Weights of a small mixture-of-experts language model, trained from scratch on English Wikipedia.
Experts: 6 picks a token, a shared expert of 64 neurons.
Training: a variant of SOAP for the experts, 458M tokens, 3461 steps.
Below are experts of layer 13 (counted from 0) of a mixture-of-experts language model. Rows are named router (the router's row for the expert), gate (a neuron's input weights, with its number), up (a neuron's input weights, with its number), down (a neuron's output weights, with its number) and show model dimensions 64-127. Each number is 500 + 25 x the weight over its row's rms, rounded and kept within 0 to 999. Numbers have three digits each.
Before each expert's rows: "comes before" lists some tokens at least twice as common just after its tokens as in all text; "gets" lists some tokens that make up at least twice as much of what it gets as of all text. This comes from a sample of Wikipedia text that the model never trained on. Tokens count by the router's weight.

# expert 0
comes before: " ", " M", " —", " \"", " S", " N"
gets: " |", ":", ";", " –", " -", " /"
router:484543499548517446476494549510533498472494469521502515498480501510482478478481520491474493469516523512480503472507483531514492545513467490483489520490510560486485476487515488522468457553467456
gate0:503538475482520444545545501501468520428469521476504498485450500544482474484512529525533507490486506507471497479490527520541493461522511472519518523504456528498458473466517501491508499499492455
up0:488485475568492531457473491526530523512514489489486499508553496461519492507475431484477462484502513504554479509508476505472509537494470538503478482530507499520516550553488495529498502526514555
down0:499532490470512508506571507511491519475517535485507509533508510447502532508490505491484497484440522499499524475508507506517469495491516480503499510558482548484506522549494539477499506523495487
gate1:471522481473536451536501549524548515467464500516481454476481511514477490496469498480461504496506482508510497526471492536489521460504503460484512520511494479487524481498467531514442506519540485
up1:488517497471514455523485535523537500471447498506477468486490501523491489451478510465465505490483490524519512510487496539519509444517491454493486516508499495488543464476473519510435507540524465
down1:514506526495499475506508499504506502506456463482456483477444486544518497517520502458488486491480485485515529488509498434494532487498492499483474510503492525456508492527478521536466502509518497
gate2:497492473498508447465501450501467486495537497493466497492457480531457496527493462527472492519500515503478517508473537555529460513502510502469504480509520493460482495527517514472462550501498530
up2:512523480459494514506464570463513526496503517499478493501531506518497530505496459486501503515496446509507506507527467483504529530470490525500479477472528517479459521521462476509510493503515509
down2:531481522523441523529475542501466485508488526521508523480540508491504472492465492511510482477502522503490510508516540466506443508496482474487469475530497510474454500453533519484517495513437539
gate3:500532494528549467432491570514498517499542469516519481526488508507468497505494498515493507533477496490487515459472472525512524487466512510491499494537490477480525553498508507544492500493516477
up3:495477524481446537558508459478489489506485525467476514447496485485530526502517515491503481470531491509531492552511536498485463493530479481519498498468508516535468464501519498469512503509480530
down3:517528496511533490509505537522522507472514471461503499496459450508481502497521488476526477504482497490531484499497477470468490523493477520480454562495503497508489480541485513492505514469471491
gate4:468547487481438459531508540466505555505504465503489522492504486521501476504535515516472478442497493469480503455520499527510485546491505509474510497518539503511495503528523459521449489495471504
up4:475509521465492497516520477507505500546530495528491491553529509525502480511526506515504487507512539457520566448472479477508467508474511488476513461512518513483515502512507483517481464485469494
down4:536497448516476542464490524514504502498500481475520516515507529480472487498492471529470507488467489537545486520503522499473476509493509527532465562474489522517505513500517464438502525491487501
gate5:487472522481523512466514559486496480489485494475505512513498455528480484498473479495502488533477524500460512523502471532477512545482475526512522495497577533493506478465522451468492475533482509
up5:519498505483491485546507476478529495467493495571496463483470515493517511497521496527497541500534499504528465493489579489529475482516523501515513520517417492501459483526470531494490495493495496
down5:522476541490519500507535448499482476511463518509473497442487531469470551511513539541547473531482521501524493467458497525478490511528485504538469475507504499536520533516494483468510498493499509
gate6:521509453505580505471511503519499579516485478441494506514516538483529510497500542533504541480557553527493495537514486498526517502486513502539506497510498494485474495488512481529528501487518529
up6:510530459494527524458541509518529543538499456441494505523497531506536500472524519537483507466531541523472494516509468509552525498494501496510513497511502501503492520487521491543522505496504532
down6:487475536514483488499475516560508522526467451502521531502468529499491487486484503523537577503496516518529516490514491526536527532559522468507490488471502529473510503487492509479473487500513510
gate7:500513495504534483504492514502468479550461485441510489524528520481533502517499490499506508518464476526511487519475533479483498487533449514514487478554495531532494472508506494468515511504472498
up7:509545520503529484477456515481466431566487478480521484514516522490536516489498509497514460497513492558511504525500514483492496502528470507505452491492499524509496470494508487495539492511486514
down7:505488511499469519514464519538479488532462503508520536516535548493498512533519496511492491503493510527513463487493516516525491493449495493513520500475501518508467486523499535543498468490462472
gate8:454525505580506527465517478511539452472504492524509538504498465553499488522517496485486494526491527516539478470518465488506484530504465560505499487474481545481556522457497477509498516494491526
up8:496512425470494498517494505471525525481500505518481478502524510457488510525498485506524477482489490501467505528556468510484553490464538486474455518538489485450471476547482491510474507499472468
down8:520488534491475536482507465495504504527500503494534456490490486461500477538520503494489472540515504467486487480475486466510481495565465493544494526490534511502512510480516478496483553504486522
gate9:522496486575516508480510517551511484523503500505479530473478515504507497491488492462463492459503514499478523502526516484484479474453501516497511529504516545512489488523518509520489468499496514
up9:531445511546487527478543476481500500471481500515500510465500491511505481504522516523488484503521553477499513473519528481468445532505502521466508532472491468523543447545495495513492474501480503
down9:458514500483490477539505484446535479510492507549464513519497505476479517508493537514513531485462496487548524540484507515503428540487523455474498519472499475489535490474494494522529472486505493
gate10:470511513467507495537511507483526529510518481486518499499510470515493506515479462538516510495480513466494494545499505527504505506484487507493473472492505532476449492475490533547522468459474502
up10:487490510470472497539523500481512503492514453481519507497507468513492519506490462525532524481482531455497483510524518540499498527486517513483484506497476507453465513474468504578527456492451495
down10:496532498511518517510510506469425505508490490525497524490484451504472475506499507519463499483513482510482527488528539524502523502499505477485486507484513482535521525522512493514455523519538479
gate11:482524519505493515486514486519459476495556507474478514503510501497515467513490509490540513488499499513511478512528510538513459502523481494505535501509492499496507485519568521483495486486517490
up11:494480479521499474508477515489520534508496489516516479493507496514484543485528474520494455518496508442483515520474503453477519454476537492483499508493503524477471504455449490508504520514472523
down11:509481467494506465470457504497515517589573465479488513534500516529515519502478504523524484506482539491502492537496520495520500514552494487496494480501512528495487534489499530494481495516504500
gate12:516510496515531505499537515512516489506485545490472536490514481481524479490507482485510504521509509493503511516545506527481475515493466482486457505495500518447489448540524505521486494496535498
up12:489485521473457487472490480486501521508513466521536456516486508544494539516510527521505516488471504532496520470484481487496545499480528517543535490514473505536502539506469478486515515518460495
down12:515538499466521498490468490521507501477533532491485526495508526504498495509473507505479524484516469510494514460465526469541503467506462539494487482494522510473526500476480540481495500497473495
gate13:478536494506492502455486510495532483491492472520539485519480519498503474482491500441530496458470509475556507500507505446537499559474523495495468509507516537513453494470492514554467468492499457
up13:513503484493505471519516506524468507505516511514465554495538492500501516517499498522452500523544516546451478525518491527453504473535486504492545482488491490480532514503523504471513499493476517
down13:529454466466501529483476499493479479523512480531506477477492467538507472495466482495503553490502434492477514484464488498509491521500516500487492526483446521490504510527491503511510556440515496
gate14:531494539518476463508517533536548499492489465542501471469534498494496484491497508477489547484508537537489441504495483472517528511533480555484524555503504512522469529476500468484516512462510478
up14:500524468493549519440506504452486477515514524499527491496489503550524500549498502547509438514526526506512523509499482518464492520468546441520506477510500467484510486509491513554498515498469498
down14:511490550492477452483499519481502529494489511495511471501538477466460504517516504458540523524500509515480470505469559492479540477519458489512500461463462531478503478500477512470510557478531494
gate15:474491466503491520523488514515555473497490540511519492512522479504482485520498477509427510463499511467513489536563495584522498518500497483492494533511488535515475526514507477498470499507497493
up15:531466527509541465473523498489486543486521491481472524475472519506479478485532521506555510495503515598485531505465494476496496528513496544503496487498512492485527474496492520523505479493481489
down15:496457515501475538509525461502472467504491486489412476518488588514522516497480529493499521504470458491522505503450511515493510504520491479528503519488507520529483495536521530539526488511501468
gate16:518532518497504553497528490494493506445478505533479491466479459518472492501461503548440486490544480542490521449515471500480506450529489491497522542498529464506501464494483512485491517502488476
up16:470464517504456455506459529485494506530499508462514492523539511477504510496550493468534523507509514467528500535455522541533497523490487503512468467525457514462501560494491490495525482491506504
down16:490490538497483478474542468487436518488565531486549518507498500488502481486548495519514498491446518469483546495490540528508490500507470489493495504545457501526534544495479512491511535480496479
gate17:499540479464512532528529493524512504486498518477534478506501537484501466508514544523536531497512524537558472479516494517509463497479540446553485490480494472476488481516520517523517478564447479
up17:464522533507511473495507489499501464506514556503440516522492493528496511465509488526492533582502506464488516489451493498510537478551501510523510491547508510490480494506532517524514508428538487
down17:526555518537536518530525540516510505493504520521520518510505490480513535524476486494512540483467475504434483436467515558472496512477487459543465470523511459487474490497485499501531522526531490
gate18:490498470568508522501512513520554459486479483516493494490478493488502500501504526448494478493501475519484517469528503510496475546524434479537477517493508516474531522520484545516505509476501458
up18:537496486516481516473470501474494470517514502495467497505545504465457466479493489518520560514497521497500476513522533501498535533544512490501514506498481512500472524433551498475493499439528497
down18:528538497477513499475505518476477492549508525467496472505482491469501467449528506448483536467509498526482457510499478454517545534487500488491453506496531519529500493486514507497492502518505527
gate19:496480505493550470486534523504478482502472462543483524485488496484471533475514491528514475469491531549472478486556471524464508496533468504480497497485511542509494505512537448512482487539483471
up19:504515469520524513508499503492515466503489494477518494523524517502487527467513483545496511493522477484472495481495469510510503496541512501444443501495513500518534498496526473497492541530485475
down19:483486482487506492492521523473461521536529488500478448498540473515519505568491511500530474501515489488545501521494520499500526490513490457528545492482491508485472535493485505518528458471540527
gate20:474477537508505503500515489541508496517469517468501516508508493507472539512501487518474468473468520494444477513503488495449514459479502538467456485430461550484508458495545460501497538520479528
up20:470504529487547526491522512569485462531491534515521499514501512506438492532503519505498491497484506499476496490504534516501502445480506514482481481461477535510524463495487472511523529510471514
down20:507495482521494525511505536523485498475490516515469498456457524499501498482472440500508488502464531479517466517551567503500553479509474493490491511471556512502515520464473525486476482458484478
gate21:511475500482472496543533540532518519507502513515494491487514530503502498512514490489458536497528462470510476475486472513541516467445527521477465485527476564505492504468483536483495482446466480
up21:500463525494473455516501489501503460492496494548463542484487519487513522505510499490550502483483517481479496484481469514523515457472509525487500466557482544484482472505494519525498455468527503
down21:477474466514500497508503492507499497533484499478517543494487456533523492485554494491495501501478517471508492503475514479448500536485510531456487524538534454470514488473465497549463448502472499
gate22:502503528537508498493460529493496466500523496476508539501443538510483448500517485445471530444453493495516487511485487452523489513484534487463519543525551518486430543468530501500486525452514507
up22:499468484415511496534476506476515525520504531484501502483518475471493551485468531487576508557562524484482494503482523488498534522536477473514482485505487479482503489532515488511498482462481493
down22:496482512528488486466508472479474497537480515507545520483494540458559517448493514521493484467527479509503533506469520484542507475470476503481456503496524514506518482506527516497483475467483478
gate23:472506510500500473493495499543502468531481452498522502513481530486473466467472497475499492484497514497512464471522475509443512528523501500524501536503504496474541548488507478508501485482459480
up23:504447501530497525506473468476491541488488473556473492491521468448479526542488463525503519481508547506508495530532506519495489503521498517511508497485473489531482504559509472492455500495507527
down23:544505505504515484480529472506515509461501486488488520490547504478505491515490519512474565495507472444482522514500481500515487510521499477420459529535505491542492506539517500543507535479486507
gate24:495520547518510503458452484491513474532464465481492457519485511475464468499501535484481532508512499509513472534521494465498467508520490533561492488488558489501505431485494518515548488468461505
up24:518510542513530538482493459494531488510512484493480462531472468489464487485538506506505525547500477495505490515532505515474508521602483497524441494553502489497469501507486480530510512469471490
down24:540501504473467459516512490506521513558515506491520487481533535497513508488488533491518479549482491564492526499474478508465515495528539490561468489488511516480513491520492525483507504499474479
gate25:514495482530514479453554541508534543469456532502469491503494500512499428478511496450484502495492478524499502523538503521545506519520473487530492490505498517456472463502504488501452532486507491
up25:499508522490535518500496474506492468480500505522493510499498504517481540502526509542484508514526507531549559460460524469450516509552487470487525514485511471497475581510498507544515540494511494
down25:535474474458490489498509505509491511532522458475495495529484521503519473492490452532510484504476510480476477476486475493494507501482519523447517519495541502460534522506472519495516517511528523
gate26:441484474484499521544489525551492513465498517475528475535459463517501486467467494495497495467563483491531502492496483478514508475558508509512489515496481471500513501517533498495486467543499472
up26:498512493471483480498477485462493503567530497507510502489575537495462503505558511476483516544510483505483491494493508480496496492492479508471518474481486531503496526480508475511511546472511515
down26:510570480512453538480452499503490521498507500505468498503530490500468510515513480515504526516499514482503528508513502507452488435477556474468507509530511488489503485496480533459476516498472454
gate27:542473445530481470480494513505491489463495452466531497464508506506484469476555526494511520491499521491482476500565514533499516519525446511525508503506513522497492463476519483462517499555494497
up27:458500504480498521501506468548495501532512428464512554517501503438519491531510478500466509525523526490514524521452488447493508495492510477459471515506514501483508494523547475498507493493474484
down27:538498488517510495470488531453502497508540458470526522569479477499488514504558540499493482451533501516514506490545481538467481490506468504487512499503498475478497555522510497455479526502455578
gate28:467461448521462471484465500496464499490524416488504506528512523505491486483509504497502478510491497523523483508539484483442494516529512483476522508449489527485497530576489499507499492488508563
up28:497504508502473517500519545471502502473490564505481445480480478500490517543516446530474506519505465447479497471522461497506517505463522474471521463528471463503498519493507519513464506509504523
down28:540501512530465475557493516485455515524523545469503501520535483501517498540497491520504495500520488535455468527473469467509512509492446526542519502459459507462517444517494463473463527497513501
gate29:500498439522505424507494459456514495490508495497528503520474500504522479491519545523471483508487473470493556493530502471509440485488493493509506530511525477493489500455523510493470512477491525
up29:476514501470519487541497526509513490490525480491473481488478537492503481475466489533528499530517472500530509517492469463510477494489488514492519506479525468475510472487508524470477443507510520
down29:543526532493493526475518524484474484505494517481501522519496486491557518492467483474516474517475505492464508518535471467534509497496512501511495500464532517483522504458468495501473453482479519
gate30:524521496493528499506476524468500507505488518508504489529506476497511501518491497454522478457525514489464503499492476525498516495465519517463482433531504503516460519453475513524498543511482512
up30:513484487499515528561482506548497443491502540458491491535507534505538527447490499507483515477533494504497518529506507509475453510509491500514511476453496495504513496486478518468508448504510504
down30:491520461479530510500471496508490518506486526506509535502522517541525504473528521467447461523563500501482460508469508461465538469518517481497528514486469505489504488547511469504476439497500526
gate31:476529492499476521494525499494507472471510501476474445507486518505475502514510522495491507520537511510469500514515476494511538452460474500502452519507473518518496483482530489529493506495477508
up31:449496490459477487481485537521486493504518495489517529502490479507519479509497501492529509450497478453524509475469566480517493496501510500561512503525497499476537520510474457473469460467517465
down31:501507507519482461482503492523498516516486498536522529463520466500480484480531466527528480429542482484458458446487477484512478503446445470484492471553505495533493469503482456496494472518522530

# expert 211
comes before: " ", " M", " S", " \"", " N", " —"
gets: " |", "|", ";", "-", ":", " –"
router:508526516534520468475487521524542502472506452495512533510486524505487528493499484498482505488490541499512461497476483546503488568520441494468494513456470517518512488505488511516482469539447480
gate0:481524478498479501568497517500507486449462504503518517495522506473470509546544448472514512510517490543538491432492483492489497478525505505487547542481516442521501455524487527533502453546469490
up0:524454504493530507521528524482507511523542508525476491499512524515503507494461569499467463481497504482478500501520465491582502474480483496470486471500494538481486522505522453456507523493536538
down0:501492513464450516503501528502479479478476476478511486482490526513480506511479516503495530542503493531506544484498492453485499453473534513499473502507537528550514511481559463534475572497509530
gate1:497507493459484505487543509520448491519500506517510548543462520515500453467497491513486532490482515469515492480500490502468470467499490502484477472514504545521509461507539507494486472473477544
up1:505515451514473508519539543533469497506515506493507506519480481497535530510463488547498511507507479536510480463500470421542508499507529482500506468468475542502469505501499510523527477493432501
down1:470493508502485507480487487538498485505512499526527531489503528535452496511488482481510482500491521492498506436432507552520490524472511492470473491480455491524494503531478492503491466515504520
gate2:544537491511476478478512498540466511457522491510513530487495538516440492531503461498508519549480513507508436467483550499542510517540472521488466524513451489504505470495519500534479496502470456
up2:527507493506496493465467479492497526479491464524495494541484487521456492560505458482481514556454473489506458487494510492521513475509465543472482524513467499502541479497510520536516476503457486
down2:488489479493516533557481508505524482512492473460490509440508474499464494501478541473535510495516490525480493533506515539523487559481498526522487497492499489561461523483517476499536508506515489
gate3:454487491484517490510545553502491499505521492505474528496487507511529497539495521527507499473518507499486543459472475491532453512488520483500491488519505507522513521538510554541500499475487465
up3:525524514495492516479433475479513487472501497497498462494518459457482517470501495484498499531498501506501431526514549490459562475545494504513521525474487518483501473471507464470507508514491522
down3:478484504485490491444508474509462512526533490492482483489506486462487478485496508477545503441556541491461432501484530477513507447513469527504463532505526462483536513488471499511480517530498502
gate4:455488510538514483501495486527535479513477545491519479518476531476535517508509501475512523474511500518516488498441532514494475536492475502487518520493491494512478545497508545470499483553472450
up4:581528466478492500512487521475493511490515456504489532497492483537448494480501491509507475521503511472486498532555499510508506453491518457519491476514515475505528483539479463533512497474540533
down4:510497512526481524465484539525467538501485505522495503497502467470502519507500522514545492491462488483520476444530485518483501483508502503485575521491501522513505529492487532466518521484481489
gate5:534509513501484507462514495503481514459502482460495454477502493493508516482555457483513468506467501524454484465556463510503485540497476483479507496488503469505539488516488495543502490492496492
up5:498497569521506497518510498508467526523502504513517501549500543501509500508477540526504513481515574474493519560496525491478505470447500522532468480508471445514480486477532486484506536499465473
down5:500500471500514534528499534504555542536481454552494500516491489469463506479487464498493492522533501496535504445513486535488484562504521515488478507510493510480476501508498484460528518511494523
gate6:518498517474510493492516536496546479445502536544460506493479497499476549473450493518477544515469456503508492476517490525519469483490484532526516536511482523478498505478522527511500464526507498
up6:504483515498505505487492545512549504460494549556486532491474473509470541465456496501480545514427471499485487485515491508494497484504502543507499517521484536497497501482512519521493500526510492
down6:525487494488508461522435487490490528459497536490530518443482524488508524462475464482527495491502474496465539498480522504542476477538480553507510456552494483456539531517530507511516492511496467
gate7:534533414490485472544501538489495488463486492536541465528533505471476508489478504507493501499519519534480482531493492528551493506470492470475518493474525517478505532506527500488548549523497483
up7:510510460494480472543486523485520473460498501553541486532526503523478497514492490506502527474556535511484472518515491514543501536511488466492473490469540483464502482531503480497548502514474525
down7:493494537466502476504485492528522494444496528526528430491483515505543515503506482546509489496492504472507500543503502509516519536528509476506509480471511501536508467422552500521496481495524505
gate8:488498556486504472516549520493508531475547505502488464476472525499502490531537514508479496518540452510477462485486493472497508507463470538521549473507497498514490506500498461538507468473468481
up8:495534520481526483529559511479502519491526511496477464497466498474510511528532519522462499539555457512454474507495481492506501514474456536510526484505500531513491520491480437559503454491478470
down8:500460507483493521524544496499496482516505442479498503499489538488519482506541485478524509517526501537485485509498526473488514546476539537490513520461504474479468513494523486434443453560532519
gate9:556482494507511472513475515496537494500468515564550526484509525494478519479475515474532500461486468564493470501476476490522497538550508518459511502515456517499514497477507509455506483512467453
up9:471510508518474495506502497519500511514514546476440510486475505514488471515532510521449512496529540421460526502479530497468492489476537502527499458527516514479517515537521495496507493499521553
down9:497521512549518492495522493490520516491492486457468487501490504510540520533503533463485492487495476497527530517501454486551472526529528478453530554512517503516535517510487510487505489502472508
gate10:554457501508499493503471540537502505506513482467490503444511541528481495468468499517543489512541486498573499477472525506508470540497489506487472474467506539502516484532531495480500469481503488
up10:530515542483510439486507495494494522503524503535550525478524504487511509492484484510465518507502511514520493508554455508496504546494558507530479548496492496543539498446464511548462515485494508
down10:529496484500529508482454507509462515501526503513544526549536477476511520480532569492463514496519481493492513508537498485534501476503441440503474527504489511533493542493524526506504486511508462
gate11:507499492509549529499445511518522501492480499523503535524471502501477515481538494467520454489464497476470468541506484539527517522530477510484546487441474495511538493432485501511486511464555491
up11:500484516522521540492469505483489512479497527515504529507506512552474508499526480472494477517463516442467471516503494531497501478522483501485525496456497488508537501408477498526498500449508525
down11:504544466478510506512468491511478494520481539518488526524533504492467545458507453500500528491563489508500467537492489466453526503477514460454515458475475512496540489508479485511460497526528490
gate12:513499503464476500491462472526548492493532469481510503514457575479491477492534547500481483499485517492513492519513528478501480519520485520506508516485528512500515518465532474512534493517514479
up12:492492521501519479502542516493461478463433507523513485534512481471507506527485491527495518508497536471503511512496512500468514514512507485516473498468480549492497423544425491545460437521502511
down12:497491489531433532479495491499525548520504503491545530480488495461514517511489543533496523468458483513516453441489464545516478471518489473484481501524538524520507500510532465465516506468533489
gate13:491468524500507520487470542494535494497507543499486493457525549498482516491490525475475523493514506487496493529500516545522481502539461480512509494524494546557592529498512497515497494516460467
up13:498477516523518530501483527479538500482509525497502504444488539495480519513487503471469540516515485479510514541548508528532513526533457461514502512534479531556562508491522510519518483515444495
down13:451519443464505505510496499499496499544495494509506531485534508526503495499488476503487479494548480484495468521491518500492470488500551490467467483477479491499470498540502483439496451534490469
gate14:527516499487515438499477501476523490464494502496484509450571456495523534507475499518478467455484507501508466444562502570492480521492515520513495534529516551490515510478482489506480457493481516
up14:523511528518488452486485530486505498468493497513498505445564443509546553505499531509482469472464500475506474469556486555487489517499548516520494536538509544483479513492475514505497494488503528
down14:483514508565532566527477510508471508503498485500546535501504481534483499481486470493502522490471563478479492508497533521499523503514529460489516551499529475505509515477467513542526497513496473
gate15:512511498476507493528481480508546506499465454498514477546501520526468484437450504509483524483477504458509501526444507562494469507501477506511472520501534518517521510483481462524503491475472510
up15:491491515479501520518464500514551530551504486453504505527467514509431473474498524497483504542457510480478488538454515532475471532498529522518477470516528521517524480506489481515503471497449534
down15:531511473499478493488495448524505485500488494448474517469514537495526470511490536459461492518483512507481523529502484494550505514564494500504485540517507513513520516546487504510468516519553485
gate16:492540489523502487480544580484504504473479469484506506487485510508532480527496498510441521509472500529480561529505471519535486482494500507502508513489520489505455487495516517570504504511516527
up16:497473492485498515527472452522488510504507525496507517509542500473462505462535521504549478494518462494502435471492522481477506512490476489525494496494483522505509519524492476438480501496499487
down16:506565533488500470482490480528506494482533481513492501539492509516492530534526533502561501497480499534455495531504487503490509457478569480513524476501512504529513512532489507484514476512505509
gate17:507489539532536526467508523469497468494521456526523501555523510512497503517514490507530491451484534495495513506472494514500570521530498523503499483474504524530492507475496469525469509470494486
up17:507492556529539532479517497490493483497543456514532487552523498522517530487516446496520518483500528514491488505456505514530552511515494534509497503480503519525500494504473488524466506473480510
down17:486469494516485495507514520544475533527519447508528559527520496469500494494462456507506472469487500534500470498507473524512488447514511510536483466534478471495503546451508484505513514528507540
gate18:497530481525521529504516520477514550520475485515499426502490447549483501503569519485500496492484469463459498510507488513500504535492522470494511483490476486475519484513521430498504552518519500
up18:490531482507529494495508527470510531512475481527525477513493486512466453506536502479503454498493516475461514509511523501520468500512494458478499526515504459467521497476496431501529554497491489
down18:502506498551482492502440487529509475494481483505483476452529489497475436550522536514477554534523506544469497481510501510459492502479521519471476502491492483498462488498483478545514494476494483
gate19:503496493502550509477485472463504502491531480473500517504525491492463524473495503509505502522506497495496502540485523502506523466490503524482425549501505507461465478524479512517523496485495450
up19:524493474523524524476494504479487475521473506495460515506483499514490572459505516518474540493517500509506509460494509479520555510529491520482483512535492473473456500515508507536541507483515490
down19:529481498503483499499514527550511511510467493536499496497545513516531454447497555491489484501530490507486448503443503487532417552525532500499535500480426528531483508495490545500524462506487486
gate20:474458493517483516502513468493531497464514485506489464495551491514510482506485479469478515507488521462535536522464483524498484516444481478507462512429513488487518471471509554562519489487482515
up20:523537519472496487488521552506474495525471503514516532504486516465500518485532509511492464501522494514471476492562503479520479484572504492488536490551503498523485535526482478453494518529520490
down20:505440517516496503495499513517501531525477509534492500536489568510492523479519497467470507495485495467486442443496460518466527525500523484520491494506530526507472526520469500537485482485500483
gate21:513505517521515504511497531499513515433499474464518485516517492502502470516543499513500490539497530526487525495498479509491539540475450469472488527524457427496556461539479511514464472508506471
up21:569504580541517527500487508517481532487498541450492509521509493515488489476534522500453488546511545528487520493522493473478502478481482490496466533519471450489502477464485494492512479520534466
down21:508473491526473524483487548501534487473477493500463532526466504571494493466450472486528487488511534471493532500540463511486494556499515453458484543512483489487483508498482498515496533479475499
gate22:530525509447501530528486528520471478500535490490523493508494483488489526474455493559495508460505484483526466529487500529540510529456487499510477555527476524493501511519506481537469474519498507
up22:514519502457497517531487538524461460497532495478537503494486492495492521473462489555478517467510473491540459519510498523512508531465488490521467539511486529505472503531474476531479484531495501
down22:526540514497498485487490537550544522490503494562504502440493488493521499491491477491487471490519509494541515457526523525537501493561475526516467524499534495497513517510559462484449465468528530
gate23:528500474473527502488475513514496529506511511465552467503497529476450473418479493543497521488524522512537461495480484529490482497529522526503504531491468511521566530508519520508513453564499493
up23:451512501469504506475513501485481488516488522534466504524500503511503498538539492460527540464513539524486501509529492487489522500526507484494483464513523514455473500458509469455503553479505497
down23:502494536521495487479506489481505477520519517482491476519438537513510509469476478501552488523534500485475494488489510529412498517491461536524498541529471503502494475467475499479459464470458528
gate24:507516509485540488470517488536457482479486505480503458505480513501477514460535455457476491418494553485511462482545471497460530515522520498515510540495494507544535519511515503511537498533496509
up24:508479510484449513519486504486521534530519463534489531504512494511528492534488541541494514553500444500482536514469532525555480456483487488475494472511520494486444494489492481478464503478471500
down24:497541525496506515526502464493512498478478471520515477545532515522515518506482475510471490543519466497464537506476489500501537481491477462500490504512541503518505526525451510468484530479525439
gate25:526511509473495492494534485545477503475482464507501518537475494488487511532480489542549501508487504514480469515477511505503490491522532498451487540451511525502477541490510469484494516536452524
up25:511468500497513440483517501514493516494462459501515520532490490481479489557496512547501489518504533486478490550485497492474501495514489525496503518469536493511471533493494490482518521533479499
down25:499511484510531542470475524529487496513468485536498504523456528508515484486496557512502492546490500511506490501494496490556504472510513480485520525477488537536492492473488529494468498471478505
gate26:513532477483493499543513503552539486497512472453484541545478497476499481491513483527443468514505534491507486507494511496503496484527479506450541480487551527431485527488513489521506497523466466
up26:479529469508489456523460503496504502492507484469472483501499514502503488536492516497457467527491491543541506512467504538503491503500511493498511429507531497455485500509490480515607456491479532
down26:500499524536480517512554503499513484512480518509489507501444508536460463504492477484508459504532489533459521480496538458500529502515523494502515496474478488514472480492489495505467492570568461
gate27:505520537500562501521482513528515470509504532520483517470504533501474491544517500573512497490511523491505521493483495499508497434538502467456498554465499530542481498469474499500485502501517503
up27:520496505500463479516516483483502528466449496488513497556507504504486509450506499447489531536491480480483499466494515461498575493479484546519516490506521490482509486502560533497495512476486458
down27:482479491514492475500515526501515488507502500537530488482492475510502477428505512539510502479508503512469502488502428448471460496510514495515487462534520514516470487496507494508534526483533473
gate28:487494485494491481457472523528524553483456491533492534490470474495543503490502525478478485485489501543480520536495443516496502538491499498517485517507522509512538497553495468474493503509485472
up28:497503505513495520517511489470483492477502484492517448552500485480506504516496478504493540521513522492526541507491496487503510482444534524496505504507478465483463467470476474530512483530490546
down28:520543521503523515463478512507465471460516507488508485468505524453514502456556472492468494535472469558490494488495521475468550528511477504519510500486548465464492508499465510489510514505490512
gate29:505492517529503501492479499483523519501479482460537515540505511499508500521500541522486511494476556474511460493492501525502492527449519496496507506489441502502497467529538484506489452540517501
up29:496481513530495484496476506492527529494469509461511499526526498491496500539504511522498509484484554473521477477509499501504516525451503493492488502488442492501518467549533469529473465553522489
down29:491491503495439530514481470512535505500455531516565543521491483546469463523493478559445460518523522502532501540543488503508515556554493529493493481511519478501535508498473459473468496505461499
gate30:512500488511487444468473518480505525501481462468484506461502519553510515489517494541481473525513528525537487525502518481513485510501510498540476496499460547529507464507515555464468506534480516
up30:499486503485483501534524468519503469466488537534480502493472509484510463522475489473485534468458527488517461497480511485511480506493501471471553521487511514496468555505518502479497465457481491
down30:532503501461504503465489531517518529507505489491518520516471492497502487463516515482493506500500509484485495471459495503480481538515547524514485491514454465501521512508487480474437530518497536
gate31:530494523520511473518529477497533490525563536432498510486538497497505494468506489531474474491514492504514447446478506529507515504496487495499483479470500540554476510506508471479489487494496508
up31:447511489447493521468480512490484503484443470555515510519509498511486510521488523475519489520489493484498534534500498462476484448516481477498503490529488480456499506521491562516536513502487470
down31:481459530501548507493522464496494482531469484466461469474518487490468503491441499434499515570507505538495538502500467513475501481510541519520514501501515501506468457504492513442501477465498512